config = dict(
    experts_per_token=3,
    norm='rmsnorm',
    positions='rope',
    tie_word_embeddings=False,
    init='trunc',
    init_std_qkv=0.027,
    init_std_up=0.027,
    beta1=0.95,
    final_lr_fraction=0.1,
)
Below are experts of layer 11 (counted from 0) of a mixture-of-experts language model. Rows are named router (the router's row for the expert), up (a neuron's input weights, with its number), down (a neuron's output weights, with its number) and show model dimensions 0-127. Each number is 128 + 32 x the weight over its row's rms, rounded and kept within 0 to 255.
After each expert's rows: a language model's description of what the expert responds to; "raises" lists some tokens whose logits its average output raises strongly, later layers aside. This comes from a sample of Wikipedia text that the model never trained on.

# expert 28
router [ 97  95 107 198 115 154 108 117 141  98 137  96 101 102 190 150 137 156 141 115 142  83 134  94 126  77 170 158 160 111 119 142 157 176 121  82 130 109 129 104  85  90 146 160  73 114 117 130 139 157  93 103 178 156 169 179 181 143 189 129 190 139 183 140 109 118 123 154 153 164  97  94 148 110 144 138  87 106 106  69  64 141 118 108 125 159  74  75 143  96 149 121 144  80 144 135 135 118 131 124 159  85  41 143  69  75  77 100 130 129 121  99 152 122 123 138 136  86 153 181 108 127 121 130  52 122 175 113]
up1 [ 95 136 108 142 124 182 154 122 148 120 125 122 104  43 119 134 143 176 186 120 177 154 144 101 118 123  52  45 128 130 189 108  88 115 135  73 118 132 105 135 134  95 154 164  71 168 125 156 121 127  89 101  78 202 131 163 202 121 118 111  90 117 166 126 158 102 116 125  83  93 143 179 148  90 131 197 142 147 133 121  65 148 103 138 154 159  71  91 108 121 111 162 137 119 116 176 101 167 141 103 146 188 153 139 149 128 166 137 147  46 169  93 114 110 165 131 140 117 131 127 130 151  97 149 123 160 130 118]
down1 [134  99 136 102 143 164  86 187 155 109 175 127 141  89 138 142 194  93  85 163 159  88 117 147 155 136 155 145 122 138 116 117 123 148 104 106 126 138 181 105 124 127 119  90 194  99 113 123 119 146 129 126  97 142  90 150 106  67 104 142 100 126 183  96 126 194  61 160 153 140 104 102 138 101 145 119 139 163 137 183 104  90  81 122 194 108 165 165 108 115 173 114  88  78 102  71  87 144  93 126 188 173 161 125 162 151 126 121 134 138 146 101 100 163 212  62  94  89 155 161  83  68 133 135 134 150 164 114]
It responds to: Line ends and prefixes
raises: "let", "lets", "erg", "an", "i", "ir"

# expert 37
router [135 123 105 137 114  36 151  98  97 108 105 116 139 175 124 141 151 129 150  93 164 122 136 136 103  85  89 169 140 115 169 149 176 123 149 123 129 165 168 106 136 153 174 131 145 120 153 113 148 103 124 110 179 138 178  93 139  69 175 188 183 133  83 114 159 195 129  96 142 165 184 150 117 102 154 149 139 109 152 128  93 139 173 146 161 158  85 141 194 117 163 102 157  42 118 154 130 143 149  93 155  79 112 142  97 161 133 117 162 134  85 102 199 133 152  71 126 101 133 108  69 153 128 143  52 137 160 157]
up0 [107 102 160  98 137  84 113  99  94  98  85 100 127 145 117 133 122  68 154  77  99 162 128  63 107 151 127 115 104  98 125 108 177 188 188  83 190  82 142 121  79 156 138 154 137 123  85 130  47 116 124 103 166 136 147  87 119 125  60 169 158 140  96  84 102 165 198 180  84 184 105 158  98 140 142 139  91 137 163 132 155  26 139 111 176 120  75 134 129 112 126 102 142 136 143 162 127  93  94  76 135 150 108 111  86 148 117 113 183 112 136 112 130 132 124 151 126 149 113 146 130 133 107  95 143  86 154 157]
down0 [178 132 125  87  97 134 127 108 148 152 145  88 154 121 146 146  94  93 132 108 109 143  97 132 170 135 165 168 136 116 134  86  81 152  43  93  80 101 137  87 176 137  86 121 153 105 159 170 120  90  92 101 102 149 134 122 172  86  97 203 115 153 155 126 112 112 164 130 145 149 147 114 192 119  96 175  86 144 209  89 115  93 102 150  96 127  74 103 117  75 179 166 186 163 119 115 148 105 100  78 169 103 124 180  79 142  92 135 146 124 111 107 187 146 137 148 143 131 200 154  81 121 103  99 161 136 110 144]
It responds to: Table cell spaces
raises: "1", "2", "u", "inc", "hen", "rol"

# expert 23
router [107 173 134 122 124 168 119 155 126 127 121  66 155 115 146 157 177 132 120 105 172 131 139 123 145 114 136 166 179 101 113 109 168 116 124 114 133 128  59 127 134 112 133 184 117 131  72 116 109 203  74  99 167  62 161 154 146 121 114 151 191 108 160 145  69 113 142 159 104 144 102  38 127 101 146  94  69 160 117 121 127 124 145 153 106 175  70 123 152 119 151 145 153  58 137 139 136  71 121  60 166 156  87  92 124 125 120  93 169  83 131  99 160 166 130  83 158 117  77 114 122 166 171 177  82 131 105 129]
up1 [160 102 125 125  89 114 138 180 188  54 117 106 141 145 122 131  84 183 146 123 105 128  95 205 120 119 144  98 157 111  90 113 170 155 128 124 123  42 153 111  65 118 166 163 132 169 158 158 140 143 112 153 170 151 124 147 129 114  74 132 158 156 152  89 138 151 117 145 203 123 102  84 132 100 100 119 103 143 103  87 129 167 114 176 142 118 157 110  99 149 126 103  77  95 123 152 105  47 177  37 183 133 158 123 166 158 144 105  84  77 170 108 131 144 146 103  92 105 141 151 156 110 172 155 130 145 134 102]
down1 [132 130 149  75 109 128 115 171 138 112 150 183 123 117 158 156 157 146 116 150 180 153 183 163 181 143 152 101 160 184  80  73 118 103 120 136  83  93  83  87 117 111  23 131 145 164 108 182 157 182  93 121 147  77 163 197 130 148 103 153 116 159 118 204 136  34 129 103  99  99 121 162 122 141 142 111 131 124 113 152 162 119 104  94  95 154 191 176 143 146 133 137 139 119 172 139 105 137 155 101 125 155 116 158 160 156 134 130 130  97 143 108  61 131 144 140 109  93  74 148 156 133 156 163 149  89 113 146]
It responds to: Line breaks and w-starts
raises: "a", "in", "ind", "erg", "et"

# expert 36
router [116 192  58 192 124 152 156  60 119 125 108 131 107 151 129 119 130 182 173  96 143 126 148 141 112 126 124 167 178 109 121 113 115 133 134 125 117 125 138  90 137  83 132 171 124 120 127 136 176 146 110  59 171 150 147 146 162 117 151 122 115 156 132 111 125  74 169 130 149 146 123  92  28 111 101 156  81 163 146 116 126 119 152 187 132 154  87 181 194 114 128 126 100  89  73 135 169 122 140  65 156 170 156  65 137 106  79 113 163 130 139 160 110 178 137 101  88 148 211  87 122 153 115 159 101 163 106 108]
up6 [ 99  86 110 172  98 144 158 103 135 124 110 126 154 120 141 124  73 141 142 139 149 114  78 151 124  79 139  87 128  54 139 139 101 141 174 134 125 125 124  84 132  95 165 186  79 120 172 204 115 155  91  10 142 203 123 146 170 162  70 132 137 153 126 119 104 125 165 141 122 161 138 102 119 104 113 124  91 161 124 152 155 151 126 141 134 121 106 109 183 118 166 126  73 184 152 149 108 145  94 156 121 132 125 135  98 152  78  83 171 117 122 205 124 170 150  87  96 124 176 126 164  78 108 143 138 136 141 192]
down6 [141 133 137 156 127  97  79 123 141 177 147 110  61 158  79  91 126 157 190 168 146 125 162  82  71  98 129 133 161  88 124 155 111 157 117 159 140 195 138 120 111 137 116 120  95  72 118  96 102 155  91 115 132 134 140 212 140 137 111  91 180 141 141 205 106 133 155 161 144  87 100 198 155 136 101 155 161 213 127 146 163 151 117 135  62  88 140 141 154 155 142  95 149  84  93 170 159  83 136 156 126 146  90 100 141 154 102 102 121 110 155 207 149 161 132 123 120 175  98 161 127  91  91 142 110 115 135 146]
It responds to: Capital initial letters
raises: "ort", "in", "um", ".", "ess", "ul"

# expert 25
router [147 130 126 152 149 148 154 133  77  98 118 119 117 189 137 146 134 186 122 101 122  73 129  93 121  86 142 181 103 135  76 111  81 185  91 106 172 131 116 105  78 153 163 144 122 159  92 101 125  89 138  85 129 123 162 129 176 110 182 147 157 141  44 106  95 154 145  77 110 132 152 120 136 121 142 108  73 111 133 104 110 133 127 130 144 167  35 154 192 124 117 110 106 113 135 158 157  83 156  53 190  98  79 155 116 135 131  76 215 108 123 143 109 148 113 113  90 101 131  79 100 136 115 134 127 135  92  77]
up3 [ 80 111 147 128 112 192 107 124  92 122  80  87 136 155 121 131 130 170 121 112 168  95 149  69 130 147 131 105 126 101  81 145 144 119 105  64 146 155 195 146 131 167 148 101 163 124 117 148 126 147 174 114 123 162 165 105 155 176 151 164 126  99  89  92 159 173  93  61 138 111 150 148 133  84 178 137  75 152 168 129 204 102 161 118 129 138 107 155 116 135 143 112 102 123  71 153 117 137 124 135 194 132 135 114 121 151 126 106 200 100 136 124 118  66 185 201  90  65 101 107  92  94 155 167  71  97 130 164]
down3 [104 121 210 124 138 105 139 134 160 120 169 132  79 164 179 138 127 119 132 117  47 180 115 103 168 131 111 166 147 136 123 112 105 104 143 139  71 122 109 125  96 132  85 104 176  75 146 129 158  93  93 200 156 159  71 135 167 120 189 179 181 103 150 105 137  84  95 166 118  67 155 172 161  84 143 144 171 141  97 115 120  94 134  88 157 116 155 158  72  69 158 117 121 167 124 125 157 113 118 134 139 134 178 126 193  84 106 166 124 142 133  73 130 107 105  82 115 119 130 170 184 122 171 128 153 111 146 101]
It responds to: Digits in numbers
raises: "3", "2", "5", "th", "0", "4"

# expert 52
router [ 74 166  80 117 112 103 134 133 133  71 149 104 183 139 144 147 110 121 114 102 145 101  96   5  98 139 110 160 132 100 170 119 138 111 179 155 156 120 122  95 139 143 140 177  99 102  92 129 155 140 133 122 154 115 142 152 140  50  99 172 168 110  65 165 104 150 105  85 115 139 148 116  67 119  94 147 156 101 179 131 140 123 159 113 143 179  72 138 118 102 192 120  70 122 129 165 166 116 181  49 129  91 113  93 104  89 139  95 100 114  68 105 167 152 130 138 116  70 130 107 105 157 125 133 124 152 121 153]
up6 [145 186  90 133  56 163 154 150 165 133  35 116  76 107 169  74  99 108 117 100 135 108 161 100 134 102  98 123 150 189  94 130 126 108 125 181 136 164 157 137 120 125 127 122 113 190 111 126 150 140 132  87 112 130 112 112 175  84 142 141  81 150 173 137 168 148 110 137 187 128 135 175 122 151 164  76 101  96 100 123 187 146 182 176 186 174 175 105  95 109 104 141  89 158 101 150 159 142  95  91 166 122  91  93 101  93  89 103 146 107  96 158 173 153 129 105 113 110 161 106  80  77 143 148 145 102  89 145]
down6 [ 73 174 160 171 116 187 119 188 163 126  84 104 100 129 126 164 119 143 153 172  73 175 151 121 168 117 118 134  78 142 154 168 196 167 150 157 138 107 101 158 103 204 153 140 115 103 153  76  62 133 129 155  86 177 114 105 146 117 139 169 105 119 142 104 174 174  84 148  91 120 153 161 124  82 119 139 156  94 100 137 109  74 114  86 153  97 167  97 105 174 155 115 133  78 145 154  85 120 170 131  73 164 139 130 176 142  80  91 139 109 148 162 125  58 136 160 154 140 129 113 141 120 164 159 107 112 151 166]
It responds to: Units and field labels
raises: ",", " ", ";", " ("

# expert 50
router [ 96 133  94 140 110  79 162  85 148 104 125  94 163 160 150 140 119 122 165 107 107  75 132  26  85 118 101 141 193 115 125  90 115 133 116 137 156 187 120 100  74  96 168 167 110 143 132 105 165 131  98 140 135  81 131 170 185 109 116 145 165 124  50 106 158 137 111 102  71 125 157 111 105  82 161 131 131  90 184 125 129 147 155 173 163 142 135 136 116  79 160 145 114 144 126 152 172 121 202 135 136  83 106  85 112 143 120 108 117 112  77 103 154 126  78  98  78  71 150 136 100 203 109 164 115 157 129  93]
up7 [118 129  80 144 129 132  98 108 192 188 184 192 184 128 137 112 219 139  67  78 132  82 138 126 100 125 112 149 126 110 147 123 147  90 113 104 108 129 136 153 161 112 145 134  83 119  74 197  91 123 103 151 122 131  96 131 149 129 117 144 138 159 153 151 162 127 145 164 112 185 137 197 142 160 166 106 119 124  86 173 106 166 179 147 159 148 173 173 124  87 111 134 157  66 107 173 155 132 161 112 182  76 139 112 100 122  83  97 107 107  97  93 116 117 119 131 127 137 143  95 171  68  71 113 191 150 116 130]
down7 [171  73 121  96 129 104  87 140 157 177 131 112 101 111 119 137  80  55 124 150 181 120 142  86 150 103 121  59 161 115 116 216 152 112  46  66 113 136 209 149  80 113  98 147 154  67 101 137 150  89  89 173 132 132 109 104 140  79 139 152  97 129 121 104 128 112 139 140 121 113 118 161 127 190 136  68 136 153  79 183 123 142 143 164 144 157 189 140 106 104 173 139 104 180 135 138 111 126 161 134 103 167 163  96 115 143 168 154 143 147 138 170 103 156  87 111 126 109  78 137  99 144 143 125 165 147 142  89]
It responds to: Plural and noun suffixes
raises: ",", " and", ".", " in", " that", " on"

# expert 45
router [120 141 103 126 112 157 124 120 116 136  75 101 115 115 150 157 127 193 153 117 161 115 110  93 143 143 160 132 162 147  87 186 123 142 140 118 120 110 134  84  97 154 161 165 120 166  80 114 126 150 131  95 173  62 160 130 177  78 115 111 162  86  99 141  84 157 121  76 134 153 114 114  67 106 127 134  80 125 114  96  95 125 165 150 164 122  70 117 120  90  96 141  90 145 132 145 159 119 133  40 140 117  86 132  84 142  55 118 145 150  47 123 103 163 148 126  85  90 158 156 104 152 134 164 149 246 170 133]
up1 [160 162 147 138 149 110 124 138  88 141  57 147 104 180  90 161 111 111 127 154  95 159 105 161  90 122  73 123 117 167 180 113 168 118 142  88 179 127 123  91 107  76 134 125 137 177 160 126 154 165  77 152 104 164 114 137 150 107 136  98  72 107 107  88 101  98 102  67 160 159 136  92 185 169 162 171  97 112 106 118  36 153 133 129 137 132 137 135  94 138  56 141  78 141 115 160 103  84 148  70 194 141 128 140  68  90 134 127 121  73  88 110 101 155 104 154  94 132 183 107 103  97  95 157 151 114 140 132]
down1 [152  57 202 163 148 126 131 109 125 125 147 158 129 121 124 171 128 110  95 128 163 103 117 172 112 123  57 139 218 166  69 118 105 139 111 118 148  99  77 113 175  94 174 124 183 101 136 120 106  93 134 142 149  64  82 151  58  91 141 127 106 123 115  96 173 177  81 179 139  95 100 112 161  86 195 180 115 140 187 123 139 122 170 163 150 160 186 115 133 129  91 162 137 132 106 102 155 135 144 104 124 134 100 174  71 150  82 143 123 187 125 131 138 135 162 106  85 128 135 121 137 108  97 152  91 128 140 153]
It responds to: Digits in tables
raises: "0", "1", ",", "th", "–", " ("

# expert 47
router [153 153  82 135 127 158 155 106 104  42  84 119 134 167 124 146 151 130 147 131 145 116 121 127  98 106 133 164 186  91 164  96 127 132 108  66 210 152 128 144  82 138 157 146 134 125 103  97 121 104 120 100 173 148 150 173 171 132 145 121 133 112 100 127 103 115 135 124 133 143 146 100  91 130 151 129  74  97 115  84  89 191 100 169 185 122 113 163 137  76 200 112 139 113 125 132 186  99 126  56 130 144  50 174 150 142 137  69 168  65  89  84 134 162  95 153 118  87 134 147  91  74 102 130 129 145 138 184]
up7 [ 82  88 168 111 106  35  92 115 101 180 119 114 147 198  93 198 112 164 104  90 106 137  88 121 124 109 164 103 101 179 138 105 143 137 113  91 139 152  29 117  79 197 187  74 100 119  75 126 112 134 131 134 116 148 114 176 109 118 115 140 135 163 146 167 133 107  99  87 123 129 120  97 125 164  92 128 127 112 124  85 136 138 132 141 155  48  63 117 142 148 151 172 108 158  60 131 142 149 137  99  65 157 102 125  95 112 107 108 151 129 119  68 133 116 109 155 183 129 125 113 112 109 102 105 113 128 150  95]
down7 [121 168 110 152 132 132 147 108 133 105  86 127 149  94  74 134 109 110  77 137 143 127 111 114 181 160 103 111 125 147 115 156 134 124 103  97 142  87 140 136  47 118  93 113 164 117  73 188  68 108 138 126  75  36 104 174 122 144 120  94 167 116 142 139 123 124 148 186 161 188 172 134 158 131 134 128 130 118 160  85 179 121 145  80 108 123   0 112 104  83 134 112 189 153  91 156 138 134 154 109 150 138 137 151 141 144 190  99 129 146 115 128  77 167 123 146 146 136 124 169 144 116  97 138  56 152 152 112]
It responds to: Sentence-ending periods
raises: " The", " Since", " Other"

# expert 40
router [ 83 169 110 142 105  43 154 137 118 145 111  58 141 145 181 143 140 145 141 103 157  97 135  83 105 114 124 148 140 104 176 136 128 104 170 109 100 154 129 141  93 115 131 120  96 139 147  94 180 173 138 124 149  97 129 176 171  59 106 126 145 113  66 122 107 138 136  47 139 147  99 115  83  93 162  94 117  97 158 150  60 187 140 148 123 163 100 108  82  66 179 103  93 115 133 170 156  90 108  81 140 136 144  76 111 176 134 130 111 123  64 105 151 160 143 126  97  61 167  89 126 136 110 131 116 195  96 126]
up3 [ 72 147 125 163 119 101 188 134 159  83 120 146 176 137 169  95  71  97 137 173 164 101 126 114 107 116 130 172 135 157 161 184  89  91 187 136 140  84  73 160  93 157 130 115 129 174 105 124 181 122  90 117 165  64 124 130  68 172 121  83 149 118  72 119  97 131 117 145 122 133 115  80 149 135 161 124 124 128  76 111 141  77 151 167  96 129 173 106 149 143 151 107  61  86 163 131 167 146  80 133 152 136  82  73 111 122  65 117  86 157  99  93 125 163  60 146 105  83 103 151 149 153  99 107 124 144 121  92]
down3 [153 174 172 123  93  64 142 175 151  62 136 175 154 114  97 111 188 103 169  98 103 145  84 143 141 115 100 102 120  93 108 123 120 108 123 141  94 103 144 124 142 126 114 173  78 104 181 126 151 121  94 191 144 110  92 161 181  87  81 159 143 129 121 152 105 177 124 127 165 100 143 120 138 138  96  83 157 133 107  88  96 103  87 170 123 101 183 121  67 140 161 127 110 128 173 132 143 162 108 100  66 125 154  66 163 103 114 108  70  88 132 127 133  98  65 206 141 157 120 128 146 189 133  77 157 164 153 115]
It responds to: Dates and closing parens
raises: " (", " |", " [", " |\n", ".", "\n"

# expert 21
router [106  91  90  96 116 132 132  82  49 144  93 109 124 142 124 155 126 153 125  85 127 118 189  96  44  94 125 126 117 161 160  96 148 123 164  61 137 146 152  98  76 103 117 114 145  89 133  95 167 127  61 133 172 128 151 102 157 133 171 129 170  71 148 150  79 125 161 111 107 138  93 119 103 119 135 123  70 125 101 116  66 133 160 177 157 159  76 113 140 158 145 133 110 132  88 118 191 154 111 120 133  98  88 117 131 183 153 142 125  93 115 119 140 140 133  31 160 118 155  77  95 205 157 183 141 127 110 129]
up17 [114 125 172 144 173 153 168  88 107  97 159  99 134 107 146  85 130 195 103 111 125 137 148  59  87 131  64 100 198  94  90 167 133 172 104  48 112 132 116 160 123 152 116 119 160 100 140 123 144 124  74 114 122 118 177 160 122 128 136 130  93 150 172 159 192  84 147 101 144 129 155 168  63 137 140 112 141 126  63 174  98 157 143  96 139 164 143 126 183 178 150 162  87 102 151 123 139 124 103 162 164 163  99  86 103 144 142  80 141 119 146 113 164 125 189 145 188 129  96  78  93 140 104 115  78 161 111 101]
down17 [176 104  80 129 131  92 137 147  99 152 127  79 137 140 126 113 120  61 200 128 137  76  80 147 151 133 179 112 134 147 165 137 118 105 134 116 137 157 159 160 161 143 200  53 150 110 133 102  88  88 139 137  78 142 111 133 166 177 127 137 114 145 139 176 122  90 125  92 121 128 121 112 173 185 140 111  61 142 113 177 158 208 113  89 122 173 114 163  81 135 134 114 140 115 157  99 138 133 141  95 158 125  80 126 124 152 198  79 175 119 226 125  98 160 114 175 125 106 151 136  96 144  77 122 121  99  98 134]
It responds to: Mid-word fragments
raises: "y", "ol", "ear", "ig", "o"

# expert 27
router [ 84 139 137 197 117 125 109 158 103  89 107  30 135 131 167 121 157 137 150 112 172 115 119 140 107 110  99 146 162 109 145 158 141 123  88  94 106 108 152 118 119 137 125 169 126 114 121 160  96  77  99 115 164  72 143 176 157 137  96 207 172 119  78 115 135 104 140 136  81 143  86 107 108 104 148 129  73 127 125 153  87 181 168 133 154 158  90 137 187  84 133 175 125  82 122  96 154  86 163  34 181 163  84 128  98  94  99 140 155 105 104 102 178 123  95 104 109 121  89 114  89  91 142 125  66 141 120 131]
up1 [142 101  63  91 112 132 122 147 176 126 105 134 112 103 121 160 110 149 118  68 133  55 177  89 153 108 129  98 131 164 117 108 130  71 161 149 172 106 134 171 104 102 134 189 163 112 110 139  92 112 156 120 148 148 115 112 147 109 136  87 134  99 168 134 121 149 130 163 106 210  84 129 124 136 162 166 116 150 109 148  99 118 128 142 172 182 129 176 122 145 164 194 128 158 150 166 183  88  87 123 172 126  50 134 109 116 212 144  90  96 122 170 162 145 141 109 100  63  98 183 113 133  50 114 150 139 118 134]
down1 [152 193 128 118 130 142 133  95 100 109 150 170 120 127 164 153 113  74 120 128 149 164  62  54 141 158 181 125  76 112  52 117 115 126 128  99  66  78 140 101 124 157  92 123 143 114  98 136 125 116 129 139 123 150  95 126 129 144  87 118 151  67 105 121 168 137 163 117 172 197 149 143 113 158  72  88 125 203 139 121 141 128 132  66  88 132  56 106  64 128 198 155 168 172  83 120 154 154 183 113 121 161 122 133 179 140 119 101 159 109 107 112 134 163 128 127 146 105 125 145  59 145 129 121 121 136  73 156]
It responds to: Openers and section breaks
raises: "R", "F", "T", "s", "1", "2"

# expert 1
router [ 68 209 121 141  91 118 160 122 136  67 109 141 152 176 120 144  94  87 210 112 123  68 108  96 121 129  88  97 150 138 113 147 125 107 108  60 103 164 103 119 150 166 154  98 136 130  75  81 142 208  94  95 180 146 123  81 180 133 174 140 152 115 125 117 105 163 207 125 125 118 139 115 127 109 149 156 100 144 125  70  68 157 110 112 160 127  91 176 157 102 157 114 124 105 162 142 187 103 114 116 174 127  53 133 146  83 170 126 141 146 122 103 134 147 135 105 116 129 167 137 120 160 196 107 128 113 134 118]
up0 [ 68 129 114 109  92  88 116 130 141 104  32 166 106 178 143 120  85  99 165  80 127  82 127 105  99  95  98 111 108 174 135 112  75 105 116 181 154 111 111 167 155 181 111 134  96 175 119 102 166 162 112 155 173  97 141 150 137 184 137  82 121 107  99 123 129 125 188 127 101 117 140 155 101  49 125 134 112 152 131  70  80 122 156  87 147 128 122 171 148  76 108 107 134 176 117 152 118  91 142 100 180 120 110  73 177 180 134 125 132 100 152 104 124 171 181 179 137 150 112  92 135 149 161 153  87  90 174 124]
down0 [122  74 156 100 133 109 174 147  95 140 146 106 104 109 135  93  80 122 151 127 192 151 133 125 145 104 121 129  94 115 144 153 137  84 105 150 113 141 133 126 166 150 132 159 186  95 117 138 132 154  98 135 166 157 119  85 145 113 120 203  75 134 104 116 112 137 119 111 162 114 181 123 209 148  96 102 109 118  66  56 171 131 101  96 155 199 111 145 149 117 140  64 104 116 141 107  52 144 151 178  93 111  86 116 115 166 156 177 130  67  74  72  41  76  96 109 139 112 139 149 137 137 174 122 122 120 134 156]
It responds to: Accented mid-word pieces
raises: "se", "qu", "k", "l", "s", "g"

# expert 20
router [121 150 134 108 128 148  98  96  86 138 101  90 139 147 140 193 176 155 108  71 168 115 104 110 100 106 129 140 125  85 158 194 125 154 107 108 136 142 126  68 143 153 153 139 124 150  71  96 123 158  48  96 162 147 158 134 184 123 139 161 148 132  52 181 145 149 223  95 110 142 121 126 133 139 166 104 105  85 115  69 140 146 141 131 150 128 128 139 151  83 157 119 146 125  74 136 130  94 146  90 170 114 141  95 106  91 156  50 125 104 136  82 199 124 143  74 111  70 147  83 108 148 123 115 102 175 104  95]
up0 [141  88 190 110 130 214 181  70 114 142 114  75 131 110 126 106  68 152 149 164 130 157 113  72 124  68  87  57 179  69 189 170 149  94 122 130 118 124 136 105 131 158 162 163 136 198 125 169 147 187 127  87 101 133 114 151 124 122 165 130 166 110 102 111 170 160 108 140 131 148 130 102 123 116 123 129 161 148 147 110 112  81 168  80  83 122  61 146 103 135 134 119 184 176 146 124 129 124 169 139 108  73 202 131  79  95 121  98 120  89 130 133 154 124  98  97 159 109  90 149 132 146 157 107 105 157 129 126]
down0 [ 94 155  82 121 125 109 204 185 158 165 137 121 119 181 170 149 153 130 101 111  73 120 158  97 140 158 138 151  68 112  80 101 138  50 147 126 123 123 147 147 181  95 118 159 104 162 110 103 148 154 133 154 137 113 110  96 199 151 145 142  41 118 201 135  92 110 157 140 166 112 107  54 106 136 141 114 106 141 169 129 140 103 157 151 126 100 168 129 106 131 124 106 115 157 173 126 136 117 117 109 115 130 153 101 105 145  55 171 136 180 141  69 162 188 121  99 157 158 155 145 170 173 173 142 192 142 116 117]
It responds to: East Asian names, CJK bytes
raises: "ing", "'", "in"

# expert 7
router [150 178  94 126  88  63 101 153 127 104 109 156 156 144 130 156 125 145 144 146 194 109 107 128 119  76 140 128 135 107 151 113  78  94 107  83 143 105 106 130  72  73 150  72 118 120 121 163 154 202  86  93 157 160 144  59 138  80 147 140 130 119 120 128  58 140 149 108  92 167 148  37  89 138 101 104  88 138 101  82  95 121 116 153 142 151  74 112 130 166 163 138 142  67 134 143 111 123  90 126 177 144 102 113 129  91 130 128 159 149 120 119  75 175 116  83 107  94 159 112 111 204 157 155 135 149  60 125]
up17 [ 87 153  96 130 172 146  98  58 133 124 160 132 135 137  64 161 105 106  98  74 152  80 162 124 125 116  77 161 119  60 128  90  85 130 103 105 170 147 195 171 164 186  89 124 182 144 142 149 182 181 123 101 196  87 114 112 157 150 144 121 146  97 135 170 138  90 142  89 121 137 144 114  78 130  80  85 138 176 134  94  98 122 227  91 114 147 113  71  92  99 115 133 110 125 102 155 102 155 150 106 170 139 159 110  91 138 131 131 106 147 115  84 133 121 127 116 168 169 136 169 120 183 115 143 126 128 129 171]
down17 [159 130 107  81 136 104 181 124 102 147 155 195 109 160  86 139 141  97 161 126 189 129 170 145 133 140 120 149  93 161 134 140 127  92 100 107 185 207 149 141 140  94 125 158 110  89  97 100 111  73 144 146 135 104 144 103  95  61 157  93  74 131 173 152 200 136  90 127  99  67 178 105 131 141 139 184 191 109 163 130 131 145 172  99 160 128 147 137  93 126 109  97 113  98 168 146 162 110 156 122 166 131 157 141 142 136 160 121 157 157  95 151 157 215  95 108 113 152  91  79  62  88 141 179 129 134 143 143]
It responds to: Early word fragments
raises: "i", "ir", "in", "t", "on", "or"

# expert 9
router [112 158 100 113 100 135 118 107  96  90 106 119 171 169 121 133 143 147 152  94 162  92 121 104  79 101  92 202 171 128 169  96 125  94  97 111 127 141 134 134 107  63  78 175  62 141  97 146 137 159 121 118 136 141 109  88 120 117 144 145 145 132  74 141  61 149 166 128  61 113 107 111  87  88 147 164 113 108 169 154 115 113 114 159 151 165  92 163 144 106 168  80  61 132  97 123 144 110 184 103 157  83  81  32 143 153  84 134 176 154 160 118 142 134 159 112 149  71 149 115 134 194 106 131 131 129 124  68]
up5 [101 111 151 139 199 153 102 126  94 121 161 126  90  84 136 129 106  64 151  98 106 149 105 124 122  85 101 150 132 117 149 128 115 172  97 117 144 127 102 134 198  89 110 137 162 193 116 174 180  85 168  76 148  71  98 139 143  68 179 142 186 115  97  72 143 155 166 153 140 155 135 137 106 113 144 152 101 133 114 168 129 113 166 176  71 133  65 100 162  77 121 116 112  68 115 168 127 133 160 133  70  97  94 112 170 100 147 116 181 174 149 172 109 106 133  85 131  91 139 111  98 176 188 139 140  93 134 139]
down5 [108 133 160 154 194 144 144  93  98 136 155  89 108 127  82 131 108 105 110 102 130 101  38  96  86 164  96 131 154 143 159 144  90 162 133 105 108 135 137 153 130  93 121 117 139 110 101 158 122 198 133 113  88 120 163 146 150 178  39 130 118 141 107  98  92  99 126 173 121  89 185 114  71 105 163 118 175 123 119 147 125 134 150  96 115  92 125 109  55 171  81 112 187 133 162 167 150 135  90  88 154 186 168 113 104 160  80 131  98 101 118  60 119 130 107  90 106 134 136 170 156 114 121 127 139 143  49  79]
It responds to: Word-initial capitals, codes
raises: "ight", "i", "-", "Q", "a", "th"